config.toml
n_layer = 12
d_model = 384
balance_loss = 0.0055
init_std_router = 0.0392
attn_scale = 0.125
warmup_steps = 238
final_lr_fraction = 0.0
Below are experts of layer 4 (counted from 0) of a mixture-of-experts language model. Rows are named router (the router's row for the expert), down (a neuron's output weights, with its number) and show model dimensions 96-191. Each number is 500 + 50 x the weight over its row's rms, rounded and kept within 0 to 999. Numbers have three digits each.
Before each expert's rows: a language model's description of what the expert responds to. This comes from a sample of Wikipedia text that the model never trained on.

# expert 53
It responds to: Inner pieces of Spanish and Italian names (Alcántara, Lezcano, Battista) and digits after decimal points or numbered list items.
router:426494500424439532529543468506522476614461466521552483471553443581527582409480438475505486505490457541497471492485492524520451486462535469454524526455421511509514577578565539491518483452377519481519492488488519537574432460500454559590452505519563467519455536485547576504497499447509495510
down0:480551490541492515579533531480495487550431509489549437511443474464656581539515504450530425487480487485520499493492605448466474470501478490425561612474471523515443419449534452495423536432456522472529473562417598541495604575461465490477460529443552407486462483507564522552574544478436421589
down1:508552554482527590461499516525546432434476401577502449495565492509553439487562489524553535457389499485528471448496493559580550550481464555438566513553457505479504529586526487424568500461421412517479475489498509491463595507427489538506544556479510440576506565549512479559556480491475599462
down2:500623475538456526531571479636473505438467410508498502456448454494559505416535561422445481533500437490619488508523433500503444492455536475620512499509571575578483515551447494469475487532572535524539534506482488532512474466475413536500531489472532532586523482436550506461451395476530580524
down3:536482507444495571487468531482577410557351525529511519448571572485596490519626461495454492527503545496491445519554441494443489424437554488442383444435473507496454470537567475488453476585425507429506421501537491433415552457560437530492540529436507465464530513580490477417529575407560426588
down4:467509459443440473531550522464525606485497522491402465476427489470595543451380414525493503541463556456542530473569444490493563502508400545479494535516519645573542466530434504516518407423439480481449500506456553512397504511504469469500521460534466525502529529429482461601546528477516508476
down5:475490596545535492436524508536512472517508442545538427626508493493484559379567533473494497534452501546492469470501432474488437387518537469482564581474521499442464538452492540502436450437527464474509550586561473486547580449497487596536533521417474377554493543497463475498435517451477444461
down6:438426579478521423586544455499481513486486461505522434500478445505425552465499432573563571599546529521499429447493535367495446514504466508569500525463449615571425550478499563452485461358548487501615532505567449490520479468469542452502499510488492493521460552575506507450414464483556519499

# expert 27
It responds to: Fragments of personal names after an initial, such as J-ell-is, "Jac", plus single digits in sports tables and scores.
router:483522477436389533535512488537513477596480521543582470463566521547473595411490437486517466421454539520571445514459492503520483471519560464486491509495385473538542592549518445477541424480369534516526514507440495562545480451444504463503440584492621414500529524564581541572536445491529492470
down0:476443461534518470576565486468526506493621509539444455537484500427568512514530476493449450515467573468473502496454446488432547533499417512442459487541533503509575486528494476523529480446539577583533494522503486504488479539551443544601493528499568471484526491453518533556522529489462496519
down1:563517495479482458506503365455527537533643485492448504520504479464505495486508556474457499511559555487448594522509481496423523570505427584529501543623617431565482452464505500552609438530452489476501522449521533401455440502441572509470495489408416499548474528463419507591449483506530472539
down2:447489423541525574466435482567510603509464571484522559527523524424540469499498514567471494580561549491470519502414511547487507510413402467457549475531451399442449484448412553500510432544480587532483494493500486546434550489566511565481426543461493502530472500546529458540499608421509461472
down3:506525507549493559438515427507532455429626475521416447467458480539479528538548514552495437483494461375465414420416502555553570481500469507540443512503394521557580440548488473559564478508497523521490489542483523526560428499475558476493511546423436498498510544607496525530433585571478514479
down4:415465463501567454542513478538463434450515511568468532508560520501517499506513429464540485518493554515564504514502489499503536474426400486496464545640430396454528463483490517556498544489548570504324523475569491491579434449594431516491422477528587527508555431490425452502498550515528463454
down5:480547447560581546487495467568540545430503424385425444553453494539456497482514481523524451465603557474391524489477422460555587544446467520453555489489437449464421468450387387477549500517526462474490482488527528429551461563436485565529508527574495474500475498542529527471545471454515478520
down6:508459442556593442346499515536443469505502545571469410537553493578389512547488473410411520389446441524463504504589547426547604559484509510472422514489482467563555511499484513374503558594476485552507449455459479522531613512514501569443480513513520478548512484522492457460471421502436552500

# expert 9
It responds to: Short two- or three-letter fragments inside rare words and names, often just after an initial letter, such as Tr-an-mere, mat-hem-aticians, Ab, Ham.
router:488571424419464481557524453505487476603466474559505490521519564608463548463525471526548480511513481541586441449369455528530471520435547405395439481451491496538551621550522410478515507445348511447574446553490524581514414479464483473548509560535558553569492533542583647498544468440555443528
down1:466514497385520444520551433530481469480601512547543541532553555581559590542492501438608469456445502539536547510437437464516513514506574483439487461446497514507545525510495474543475532488453503592452482431480522599522428467496474527564560465461488485466498542611616515471421459480569457520
down2:507534502585431460521498527435485487585558468557493422439468483519541556490468484518471477503513557537435530409515551514497557450482511569492512495456511526627524626388529452445475560534559338475542499501499492454486547491418491465553458477413439513507520464531528508472563531494434467438
down3:467562532500490540445524535550558479470512422483484378546513517451525439493472432502456483420557548413404441476475520575543500502472455400475411468535424546449467425479496519455496481495495569521498532470416429529516594509444473539556488479613492542492551407512548554568472533515434560484
down4:564517506526506530506572422324526375515518500528488569441447482452530472493454562403353434405461466504557491520519512430433483421452536445453458553510498555429522534496458476410549508457475436518394509481484448479592511522492461415498549473496524623468581553553414491427515500521446503585
down5:515398500501523515507488449537527452500494502446524558472588670519485513458506444520505521569414503583481457522494580523464509522501514580556500484476572460465370545498493526563527518463461574502457574391489489513450403541446571472419462507535499504548381514526491439494365449422507460540
down6:539402437538481500486553516509397478481498447561486533533482594557495486495399541528440452528443482444469531403503519492436494486483468492429435472430453436514516570516478559555440529497457502568482506501595553453571424489519462544490483408391523542534500468566522532542500491485394523455
down7:418518511577596506519554610478387512458463603398552467402561537414525419442514549426529510494507489501491532515570523475453522523474467515572461518592525592558517567504518549475532516498423517587531504516491519568562540485616603467536389567491410485435508553482423546569453472619501553479

# expert 34
It responds to: Closing parentheses and table pipes ending cells or entries, and word-final pieces of names before a delimiter, such as Mendon-ça, Daytona, (2023).
router:506508478461388497543514454567495465520453486519551481520588553630539559439497455580563483436470474517528465451459472513514454484503530486444503562455384470534545561518555480478569475485418542473511476537456569548517413510478416480549451544521544519558450561549559502606561441466576450453
down0:450495562608557456480519413426454542509475497547475447584468398476487388503467420429532522511520451468511434485433522493448518502465526519407477449572472523546498467436548478523509485462557487469375554535489451640533399532482511481451502510503534391578498476538496442600458516542514460493
down1:491461464530464489416481499414526487469529468499550481536551542501534510497397521491520507499530464429414562540550435589426538477575439565480531549415531591468514630508552553569570563555587466571507462444510540457475501450484432465459593473596554512441523437524552587467512473519477499483
down2:533447584517562423492489463530523537532526513577531480531402527542497460473552495490460481395518646461428537496519577492550456511394519455399506547494489481492561523474544461431573527552437469544514470416459491444538416493530509520438520485459488483575420412535465443569556480465521491401
down3:517426447487501488507462510551473419530395419525468466553513401453531557527569385479542441499586473505454479516484531518498536483522473527490536488545456426501514378399596560490560477424531560468480529476485457489630463600464579533536480570409411517469448468511518570474527516535362518459
down4:605483427445519440499543501436452447444481461539417518521428392508530521436616489507479497509562430552474593487488513490476540443538538537450497521464531447528562435386562412530507399563419570569478569445472537527525552443436480500490502406466456447552431489564563549444454463637351530558
down5:489589497436447552506567511496544430452452473566422553505498538397499453618473493595485522504540463493560481438498409465469449514582487454460608514477630421600470399500474482582561515506464605475486528530525482527526525508515543583559515459485441501493477550430536497502465541496561512501
down6:496584470466573490566460455550564451427473485431460567486534581493524545502464433486522519521538489471490469465451555458474566459495531467453466513476539487554438433589499547518444567428526482448490590464468560508494475520461554451503540489493555497401519504447473476553531581382484449470

# expert 31
It responds to: Pipe separators and numbers in results tables, and internal pieces of surnames or species names, such as ell in Mompellio or Pucell.
router:550518458456467485528506535514563514539438448533527456515525497609485590414458461537530459454403499512495455506491433554541490441436501477445502553495480416490575570528546445508557464460449554479564496599397558579496410544477491530574504540590547523548451563460543555501610452444514484493
down0:588576466559508562421510473476569568412428436408562443405558516421509462461482412522508507501469407510569549607455539442471454494520525523484524471413474526469552527588487545513456513489496460409520492454440442579529581484384515543484456537464635417472520502514596598508518581506534504516
down1:555374479508424446568458528569501462520450406547446453407465575462508530518466438494496565468590472562425494537425465578499532488502517413449496553456491481503451483485553548502436430466527397418484497476459565538568493543500599522462427416463489476506492463463593455448489502473451530539
down2:474475487415466404480475545462476433454444442460585461418536444495580594537548556490421509490506591521495542523475469533525547541408420475494503406515530472555498416499466508467403609545395547450510498546491522452485454529398489541536528535475491512432503575504509538507491476451546443485
down3:531475537426521435532527486476481501530445573500495556520537557601543545458428477482468531580521484505419487525514450441473517486589486529443513519513500559516489490424518581488466552555562505543503476599505451472470589539468492457542410506548450495502411534522544445557518410499542538610
down4:498472450491474564474462525556554483559564532505533531506414486506494466495426457535502553507492435461393577449520504546537520466501518584550548516495503567414450441496489492520463473485601446455570461520483517489425578516491474624425588496496515576536504522557601563491479406438577453525
down5:509504469506507532549439551526463466524483536522491479473533493509497511474476510399475439437538582519436473588409510506576460352503514469537556534474498476516435466528469417486443583429460485537452566505433505503503553626549464446561549337517543563467488579492565528504443573453515508519
down6:557521497528391544571425522516466495604543479534486493514464569538474452488548541496428586469473494422428519500540542561559541544495533567494534548479518476480484563515439493534497483494454491420537532517501596510498462515464497580507496545477452463487422578435561494477583410452505510418

# expert 49
It responds to: First digits of years after In, On or in, plus sentence openers like In, After, On and the auxiliaries had and has.
router:481516460454475488555547438559484415572437470545587407465551511549586524462451499489539401518421485506629484461452459581550451428466526455469485538469474489511546534611545472543589449457391529518551422572451494482542449488499485500542456575557499535514522533492520594551563490445570497525
down0:474572539561538574453439435507480413581523528594460572551491538525455433472493460552522561513410505550547449495468518488501515433459558463528587471551534505496531498506450505616525585468656458570489451494488509458502568547537449544555594368471506498481440520541487515465492494664534467556
down1:457510436535548405471455563528450520454459533509384541407443501527561499511542611468480464493576476511534544536533527525594536526513462528515516527494509619502454538518500568391522485543452630491493522509509489497515423548554482430545500518560449430448492431489566439578440497511525518538
down2:490518526503419497520435470622496459480568488494546413444525567483606604482439570459439456504526466538425469470436510452527455523495560540481513484459580566485446520518497389488542557493400529423533540421497437492522481518539514605500516493530659500463567549534458569520481486509403442520
down3:452476524559492505397493542558577466523587576544495526534503610473465478568562389457505508579505410433515580525464534552527485522445492438513535521469553496576504467564517503496477521533539535528512521471437443465465466495469598514433538466421484552474481544357499576465457421465633457486
down4:519507503552532436503499539509545340436546410557485456462458452478471557500513553453505469439524530509567553445616498573548449425504476525452570493418424507437569487561565480547491463571447614542546466497478418528493508485455505557433446464538451495526560430483498550531510440549514525429
down5:550478499430480504501478457451531502494530500483546479511461489421531429528428456570616466369478553363498582401541466547545433525430465491459483522549528528522533590474449441565512623442457481546469578455555417514467452448535492460482474522534499602573501562463520468471437386511559442505
down6:534416471493518592422445496491486520511443476458466460532508528528486482576388454511575527567414470545490538587534417581568437453570507483534510474513468542536404588474475506534440578528485537570587518603547467459505506460514501462530503495422517577471508563446516512455443386527645515473

# expert 29
It responds to: First digit of years after month names, commas or in, plus the month names themselves and infobox labels, such as January 2014, 1974–present.
router:517570452457494561491500394513529439563472472522601406508480484574506569421526476491478470476505501527523482464402460568546437442484524445473465509502463477503503496576561486492556508489347539456586434538475538580541426480454457513573466548504520482590485531554578613537571489461562398495
down1:534375547494527520460457499427478487410585483454542533415471537528490589499524498488441520519437493491565485480537483546473481479610480492491483523464491486607535423495417482530537429645494525473527505571530441511407469524524477549545501486621570444519581535517507420509437518498469601557
down2:460427499432535539494552479421413463476584422509470530524463419537500505582499648404592498576405496477486504483555525437581544429496479494473426438359546498413635470476497537644507523583585539536483419514441501529485590392468465492546510510570447472472480574466617499514495401534469510460
down3:455551553525502562553562500558493486539533475443567533423501465408551464579427499580539517550463506479503520480568495492499559636533449365433466449429477480493500515438434582491580516587507508498500589514566530480555438433463528497507477478597461457532514508524517549541496478534523524494
down4:493543523429578470497452517525553539553523538422463491502531498527479494459555475415510511458528433462425482485412459521536578466452416511527497603565507479431508487510581480419532489541446447544510558515540496486499464507567431494545535417516527455513535451563441442552529437503484566512
down5:510561458351472627523431507514510547580530502474523428388518477523513594398562512433506489568556453639555501512461507402533611531569489456523506507491452456465521493528519462456549539516555576476466525543584500593523510494515463496447504429421589588537484455548548526548528568566550454508
down6:498448560485472518517518443458455556496533514492459575441537550436542533528462522641564495505479413538478418498480568525485402583544527492415530460462476508553400517556493599523507551452501466517408541542466503462423566573396539430570510586506545473586406450533434529525505472460565502479
down7:584548462459495507630511508465535564510499504566424463618495406536435495527461516412513567492509489489500512501458543520385546582461521391453407458493454495540456527516511426487456557471517570433525437594509424457514496452471464438446547549499528451578447536531426571449560488560378443509

# expert 28
It responds to: Early syllable pieces inside foreign or unusual proper names and taxon names, often after a capital letter, such as Bab-ayeva, Marath-i, Re-eperbahn.
router:493530475475474500543457469470477474558437467581564452534522554605483566416486488580537470471477542517542462485492441506572402520456475436425506566525439486559499623586593525444512465428310524519556461525491528529532461452452496505537462558542542466504398539546554565503562448458518515468
down1:532466515527517520557472419524428538527532514512587401449456477515524391513541407511438501496509512495467442549516630487507430475506521547526573524511504506409436496523573497470487390505424410488435465485459493583493411473494472476495623600419491504600472487431506549522533492448549474548
down2:577520544579537474465414482571511495483589422577419463498514516530584498554375544589559604448506555424537438508506472483484425479491475611505459397453560541540491481603434543450526456458529549616426481457615540491484574490500442540483513412588503467539507405403532488477495532569455492494
down3:548495435554466578505557543460495557515548501502584433469426489524503539452583523415356606466462542541532403558410555426486466505599578534572502502494435512499460536529485603560511462530504488492471514481493535531542478467553429461457471479441444449486471488517455511421556423533515540570
down4:567498515527499507482412524502467474518566423548413488453580471484498449526431434463588448607514414514491399527482478470495456514452474525420473441459578472581465407460588620415440519518500592540479576418525501479472423528457441468478485538540599549557514476433568555529462592522493457536
down5:461536495503596550445542551566527503499439535464531500605509429549486588514397576550499440511549472490563536454585439526459608580456529491520498449462434484512433569459566502499501575524523482437428498526517517457562516569534593521478528495535473504489454460517427481467430531591515440567
down6:510478465553473486549501401413477526443532393446560451539480458550422449500547387593421406488494499557483519528475499437493567507496504422455428498503532493515440550459559524470562478513511463558471450490479414518453479494526540455481472477456447419415475490514464445581475500546506505460
down7:471547482503543448454606479530516578520533553456373515477447517424429550462438521461436496510482479474424525417527414578436605541500548601501496497471475496521502605424453486553615497448497522397491532441453519446476566619554586495583467417565518539399505432570493491488508448501528510478